config.toml
n_layer = 9
d_model = 320
n_experts = 64
experts_per_token = 8
d_expert = 64
d_shared_expert = 128
activation = "gelu"
moe_layers = [2, 3, 4, 5, 6, 7, 8]
router_score = "softmax"
normalize_top_k = true
routed_scale = 1.0
balance_loss = 0.00562
balance_bias = false
router_z_loss = 0.0001
n_groups = 4
groups_per_token = 1
init_std_router = 0.00913
lr_router = 0.000926
vocab_size = 5012
norm = "rmsnorm"
norm_eps = 1e-07
tie_embeddings = false
optimizer = "soap_variant"
lr = 0.00592
beta1 = 0.95
beta2 = 0.95
grad_clip = 1.0
batch_tokens = 65536
seq_len = 256
train_tokens = 272300000
steps = 4155
dataset = "wikipedia_en"
Below are experts of layer 3 (counted from 0) of a mixture-of-experts language model. Rows are named router (the router's row for the expert), up (a neuron's input weights, with its number), down (a neuron's output weights, with its number) and show model dimensions 240-279. Each number is 500 + 50 x the weight over its row's rms, rounded and kept within 0 to 999. Numbers have three digits each.
After each expert's rows: a language model's description of what the expert responds to. This comes from a sample of Wikipedia text that the model never trained on.

# expert 37
router:436467575494477485531525486492564607550415514585537462552420495475589568540436532567421450504561539595460526509502568510
up0:550572520552420521589463462499542571441473492526447487451547466515544510530397508611420486445518420520522514531488505513
down0:426372528513489553487449370593450546545533554529484453467433459442518427507497571545493516500573535510421443460520520545
up1:404487437503572465559483456526608478612479552553538529511463533527527502474469497584524418575484451505504496473494590415
down1:517582459529584497538494551497469458532468411504385556529486479537512459590504519481477539537491523452557515527489465534
up2:596553531454552526507501538573510557526510556474567481497483465494421467543421500365503509429614473457493577472546443586
down2:486488510483493432459446507508475510530555515378502474490471462516484573416490405616504513543513538442481542462435533501
It responds to: Inner pieces of common words like scrut-in-y, prost-ag-landin, gro-c-ery, plus en dashes in scores and numeric table separators.

# expert 1
router:441441483488507493469538450555549624569536508570509451566572592455536568511488496600447475432491535430445472461494460599
up0:422530473506541577424474498466397487427395580488653461466467472526477485483408526536547514539485426491490507505474528634
down0:485498555514504547422588475487568458457608478468422573505453484562456438525481505543418469461486500505559481522525472495
up1:548443510504467492590474509536493472443464609505423451530538505542503500560455444533369449513438554507550523505418413529
down1:482517554436524499500548447593393536437424494589414440541523508392559505492471374503475432450505576558508500426490469554
up2:479419436538463437540429470475490491438542618545605514483464446448527467417627511530527571535488489464545501548568439526
down2:555342515557433452441459410512461450493523622414533467461583445460479500549456532538456399542521463491548471513495504508
It responds to: Field labels and short tokens after list dashes in infoboxes and tables, like Department, Label, Genus, Magazine, and age/date tokens.

# expert 8
router:476532572476479494501490464465568520456536509483533457515561489439531530560494496535423477476538537479446529479544543525
up0:564494520551553475498443431489548466493555496510466594595479456461452473496514428510505440538548542593472508512513486444
down0:493496500539559488420550464555483443439412517503453564554446517463435509427498506497542538432500527451472514489549462474
up1:479443434497580515484536499439427506489467474512418497514452467478454492527478555501574343441540391541535451592570596528
down1:478432577481479439536588580495558515580502493466422448483397516463465500500531457522440515418500550555484503486463510412
up2:445508473535507543416518521464438539491466549573474588500499523521423573519524623438481538650468523519434519528467591382
down2:478438461505459579366489450482451579407476458496521469522501481453496514441487422562542544507527590538498513523574477487
It responds to: Month names following a day number in full dates, such as 9 August 2018, 14 August 1953, 13 October 1877.

# expert 41
router:467512478505363491578527519584523527548442534511571461531520475448540505543400383464537434536486498473461538489447461521
up0:650507494536471516544559506535455544507406557432573496473520463444425547554549481492563502455444520487454464523467627599
down0:476509535454428490448452534473465545448532522410543570529452496584505544517559572537437552495574526502480497455492520529
up1:555484428473515507367455484542569567525551529536424430599507429391522474447517520448459544506474479419452559469573451456
down1:487560576517561527433543432505480535500503555559462363540413595500565571486550513442420460551607552439498528496378488432
up2:389515441558510475520614583550468511556534481435484567456511478423517468528481462547443519472491547539563483505501396539
down2:509482450405379452523387518522460439395495422488476501548489468570452499477443486550515486629479574572489506474525566497
It responds to: Prepositions and auxiliaries right after a noun or verb phrase, such as interest in, modules for, report was, hall has.

# expert 49
router:466517527415503504436547453479547441507423534561503469484362497427507556506539529539495433496533537524518571462571485544
up0:488458489428559506513453492499454524507388508606478532501484540517505479492517479586513360514543470545657550523573492466
down0:459561574543511441549485521462545440407521562463560617526583517542457520552551544554528465477424491510513476504342444442
up1:522441444472481506481432441501437534407464468473523540503490507556592540449513477512455522440589420511429527488439438505
down1:499403470577617490475456547559440527453517446545541442456510455533361527480494487493413482423496499475508473579483472471
up2:556503510504456523471482491397450458529440506530515444462541397445494531522443531475530466464546477507494485477628475496
down2:477487504510601502537591396528503406538514497619529546468631528538451477400516578523512503507408470487469534608472539523
It responds to: Words in census demographic paragraphs, such as rural, children, female, population, plus dollar and percent signs and that, their.

# expert 20
router:550602494471416464484462488560510559528461616508571523507442431456461606591535452457498461520517511499548382542493535495
up0:416425490440545475496467525491481469458397619574436472514468494450477552476488484554519538441426515567493486503471529529
down0:532563526560459515559439484503465470505530535510598467432397481428442443568466467547557498442461427414423522501478506605
up1:549452462444510526449443470428513434532487592460479557503528427500508506509470507486479448526409547496580513540451542443
down1:526523498398524546522408516498510479471423505471534525505566557459544431602509554495473560415437367523576563603486505460
up2:459452417498472491591494504503512497436434529479565594555477561475407589546488478538545529573405436518482529415545490431
down2:442399553480567380475572444586630457421484540489425537530583540528571511513496477375557600565493499557526448412547550514
It responds to: Word-internal pieces like or, ar and ic after an opening consonant cluster, such as implor-ing, defor-estation, Westm-or-land, V-ar-ious.

# expert 57
router:477454480501479505516528466510525505598595566546553546471487498499516549559514487444510468474570542471427470479579459501
up0:483412453543597548562534460555528552578478445588493531465479442461452419435542495478535468489477563504593526495534508378
down0:454533470444555477428567533555464546540479535479488452559541427452492478473475591576518561545384560488466441515470435550
up1:416528478541503443586546542460532434512530517484485468537508475451501525445521568546551470464587567401519541459516507544
down1:464477449519539496475499447531599498548399490452391570493505510530487476526537568472393536453536462611554465429487430460
up2:497415475442526511500491541493473474535524615534529560479437492500510420514457619472523516465558484526479500568552471441
down2:503475539478522555605547494579501498476493452494462535495501497497462550408500529466543465484394418369461448502406580511
It responds to: Words and marks that join or end list items and clauses, such as and, or, &, commas and full stops, as in Cooperation and Development.

# expert 31
router:425490407508469527535611503548485557544480486595515566556491488387576506659445513593522468499489511462582463469576502455
up0:519442479407493511520572489438529469488494486552537465460367412507593568602549566438503558564460485468532496605493523460
down0:542391544444472520559507433458477548422479479442498420486442496532515592505497572591517476562520501551559581524537560474
up1:531491394487460521542517440535506486511330419496430432519411524454414615515538476553454420492473525535481531547558551546
down1:521488511498534488510543509524426525430548497523507481479491514454538391542566387463536411420535401542592529509490529530
up2:503484462525553475409530505498517502461499456511529437526479434472503461552535478545448445530523495526526467513568447506
down2:530466494553554437521462500418506535420489544452488412581509524516475473472530552483498458467478500557458434567437507469
It responds to: Middle syllables within longer words and foreign names, like Nav-ig-ation, Mal-ays-ian, Yugos-lav-ia, and verbs such as held, recorded, reported.

# expert 2
router:494529515488460486524580391456570536519436543507538490482522553466540627476480453450472433531574544512437472497567459529
up0:468411473483562524525487541537506514574501543473454475591509336530481583480411545515448558438528448442588526430441456498
down0:507461566540473454493523554510601495457611543517470477549532486518521547470498525493487477473569585433507482452519515564
up1:480530408480417641491476466473606546398431509585447498487438534361479420455513534504502544578500560351593522484475469449
down1:587486556444494458582532502436429491616518476434546500507526385485541487484525455462528454459524448468468572474517596495
up2:538567568485553425556508419488536424611486498504508534433595484516561554489552463412472537548454486505390472505435444523
down2:478543470532497507346558439510446564538449504487462533417541584384511468516445525394570470399446518597517585484475515512
It responds to: Digit tokens in numbers, especially after a decimal point or in table cells, such as averages 19.00, areas 4.51, years.

# expert 43
router:488487488417529496514469382477519552474424524483564444497463492477570521570499422472510455526505526489541469473488473515
up0:456544481459445595605525621471530455511392447507545531508527515434493614532525441457493491490474525522511461504537527496
down0:440433529500525516504496495497502470463507423465594563563460507434540453491566444502481515458526507509492532485460504509
up1:561407495523517456568567462453474502536377477532511576483452506432521509517479461479475414390428518442548497461501403479
down1:505444610549533467594524522445515458551630500485516483415456585604591527567503521436443551443563515446484523426551529536
up2:415451511528516464479559487420470441517510522505572445508503433468475518479472474535482517409567476450453567419536497470
down2:460538457487496568384519560474526542510653580481501389471526410608467512489553493470511474570506517526545453436565598530
It responds to: First pieces of lowercase words beginning with consonant clusters, like st-, fl-, br-, phot-, organ-, mostly in scientific or descriptive prose.

# expert 12
router:342491519365500452455494447625579474565569506535501562505358559480550433530392464452539438488538542481421500528494436496
up23:475554476505493455502582516473531485531485471439538507606507494555486543542510415526555404382582453462540493616433549463
down23:509557536461494562551520444426488509537543546446510638545485541454502555499469451523499468515521510481559511464463490451
up24:454569393429638488459573468397470475481469484525532454455398530520499547445588445465612542498444471464503568384570491557
down24:513420510546579511434516508526471498629578463578553602459500486545441570441556587408522494475459506589518554527418542466
up25:522446472484426515637381491512464517467462484470450518572502536488541516517552515538494524456486479577487430493565393578
down25:463431403492450545375466423473494496485489490499473566449504471491576462431517463399514579492509543415472484346573462413
It responds to: Suffixes forming nouns for people and professions, mostly -ers, -ists, -s, as in econom-ists, cricket-ers, teacher-s, Writ-ers; also occupation words like politician, actor.

# expert 59
router:490455515481514407426459423516519515533579520548553520512515568464496498573500416429486495513503543507484442476552504528
up0:461554447478448454405501509561560496519489455636542493450458483507435432473491435520509455572511470515500537551477438508
down0:459507528506452467657528496574484396500524544464416517574507533463425536513542317506451476484512511500439487491506567529
up1:451502572471466512482488535527476534510510431456527538521467514447555526505494496437468594406526492441433488488503576445
down1:486489482585556560426528553430483487452515470406536445650521415461438502549548504472521508380513471550570506429447418440
up2:473450524418505431432462489549539486564513469518594493530490604466512462476498578494486467488497581531451466458481529520
down2:449530514480506494497532509566507412408425453604416536486537571558492517451450443522552471566459583448473510451546506458
It responds to: Subject pronouns and clause-joining words in biographies, such as He, she, and, comma plus he, and "He" starting names like Heidelberg.

# expert 52
router:505464416465381460576513471461533460547535551489584507524450567507579524559435555412529460448578527539489542467578442404
up0:538413410414459545514566493524586464459576485449457528524592498472518509542455477505575514520559429507525500400516438458
down0:485529462474430491470488538560439471487545485509505537504510471426541539541564563507582539532565694470459483479593516438
up1:480494494603525474497374560450505462504445579576504509445534633521516543493485498554434463399514504551577486470542495471
down1:495509542515569572486475551482483542506463475500510599478462419461498557596469565549567521538490541487504484560453464539
up2:484480483473507487550561479557563374565521630478498495535467527484539486495503511432476589469431533534467446460575512515
down2:500469498542572475545514582493472546525393531454580471489554524520472464451504429551481409552500426467513556538416487504
It responds to: Periods, closing parentheses and commas ending sentences or clauses, often fused with a final word piece, such as product-s., Iy-er., London.

# expert 48
router:458529516474530467503486514583484525585437530592517446566453579465508495497404471527511439475505493476400461484569446551
up0:514457558471531485481501461482572527520560487522494484445438441389488539485463521451466483458501529450556495575546517479
down0:544451426534456499505510377461545520573597461545471578456486519491569474457517502465540525558559477476504504407446444587
up1:436479571549470521450466528527486462567523545500511624551481565529491589468512484582439546589448509506491373578531493535
down1:570501484431494526560504436570472519499500501483402424534461499560477413497523554539417521481441472484466484426595477499
up2:448496428468463520557526538526490487589425484455467500453521516465563495546540472476610460442565520521441537485610453478
down2:499456430535459518474489510443524541508413588550476596487491500515432438471509426526472455483580495477457512453442432420
It responds to: The words of and 's linking parts of institution and event names, as in Legislative Assembly of Alberta, People's Party, Men's Daoshu.

# expert 51
router:512617527425556409522426423503594555589504532535532565507491549473582425548456457508430464512468556488504473590538511485
up0:483598512441521516475530481548560430540513615499454544460550410454466478516476536496538478492542445497503449492552485515
down0:478572466510467578387522523499448470578407431533517486542466482470547428620507495468493427443505530474444599532460464493
up1:539427526554486459479472535508459550446427484538544523531525495463488523530442564511520463517462499500535406539565634493
down1:531421586317524490520494567487517405483572483554505501575476510512404427437559529511462612592601495446548471401495467532
up2:483508500460528476465610483508508553598469534502508378536448495464587595483511503483557603494543496581532466511432441428
down2:520480588535481591292571651495485581600507534594527476563488437543465586495507398543418522518403601568465512539516479465
It responds to: Final pieces of names and places before a pipe, comma or bracket, such as her in Luther, ert in Desert, ut in Connecticut, plus year endings.

# expert 14
router:488501419448473493358506540475499474450457507562502523497389495512512479524489463516534447423502522558473524509491470510
up0:425458536472486513468529515434520518547455440507504441486488431494499496636462590433533464468500588538542528485414523497
down0:480531537503438443516481431553546512620507558555504452476492558475540581437537500472538504511554480471465521535542469505
up1:539467487459470557536499482511508417575559434553497532445424595537535478496485484444480455448549506447465434514522546445
down1:529440429416516520506508506440465476436519565401567527474618447489533490471562503555478543600438476485573483532415511508
up2:633608506529480509482454504502434526518518631544510531504496495393489489546596359534507483550478441547479574433499543514
down2:390400509606392535442513556547531465482489441482500504510407485504457543503488518533461569477398520456508457499471417554
It responds to: Degree signs, colons and periods inside numbers, plus digits in coordinates, track times and percentages, such as 48°52′, 3:42, 14.14%.

# expert 55
router:518521502512459501477476521527455543535420563523523400522562485428513515526534487561462473382483464449455487475476459500
up0:532592487509482495538515487499521453454534471504451417543588501470529467531492452580430525444583476489527540543563443437
down0:488589520502396472446553475519495427514513463573402457528532516501558412539540432513477484564532501482514558511443425423
up1:461468467468483479441530459459498602437434483548506554516486490536526470486458507566434541427497511514471447466511551565
down1:440536473513531506470427460537482510369397426502507460434514434531503509465453464544510495479466530541469450466499531460
up2:522483511553502427529466388578445457577588536550441475501476534466461496532481499431501502395530539492510517542611462557
down2:501440429451535471490428514616506431592527506623515511529577425512522552488424414504512497457526534552539448461476426520
It responds to: Function words like the, a, to, of the, in the, and word-start pieces after n or N, like n-ort-heastward.

# expert 56
router:427522491469434469483513487503513522514411567499592564542521540483541520538428455502501464508612543517477452482448467421
up0:543499525494492480571530479488485552440430499513585476411378578539505492589483508394547467501477537488460393472398615442
down0:487554571512538504434499560521414497483548427549516556443520401461584549505485466473465513528458487469367439424533419506
up1:537458499458504393549522483507465491521536509374507484555500481531465493544476461462592514515582452506519492511496451524
down1:482478541444494487510526476474451548459562453482494485519483463411422540519476526440517468537457491544551467547513500490
up2:416456545541542483551506479475513581431511556502449569468478564490505516447503516483544540485487503541528494544547441518
down2:511564440450474468450533547563563493527504527505424470451567379570448583475597493571518526482512519526452475516571470483
It responds to: Commas, and, the, that and sentence-ending periods that follow a complete word in running prose, such as size, / costs and.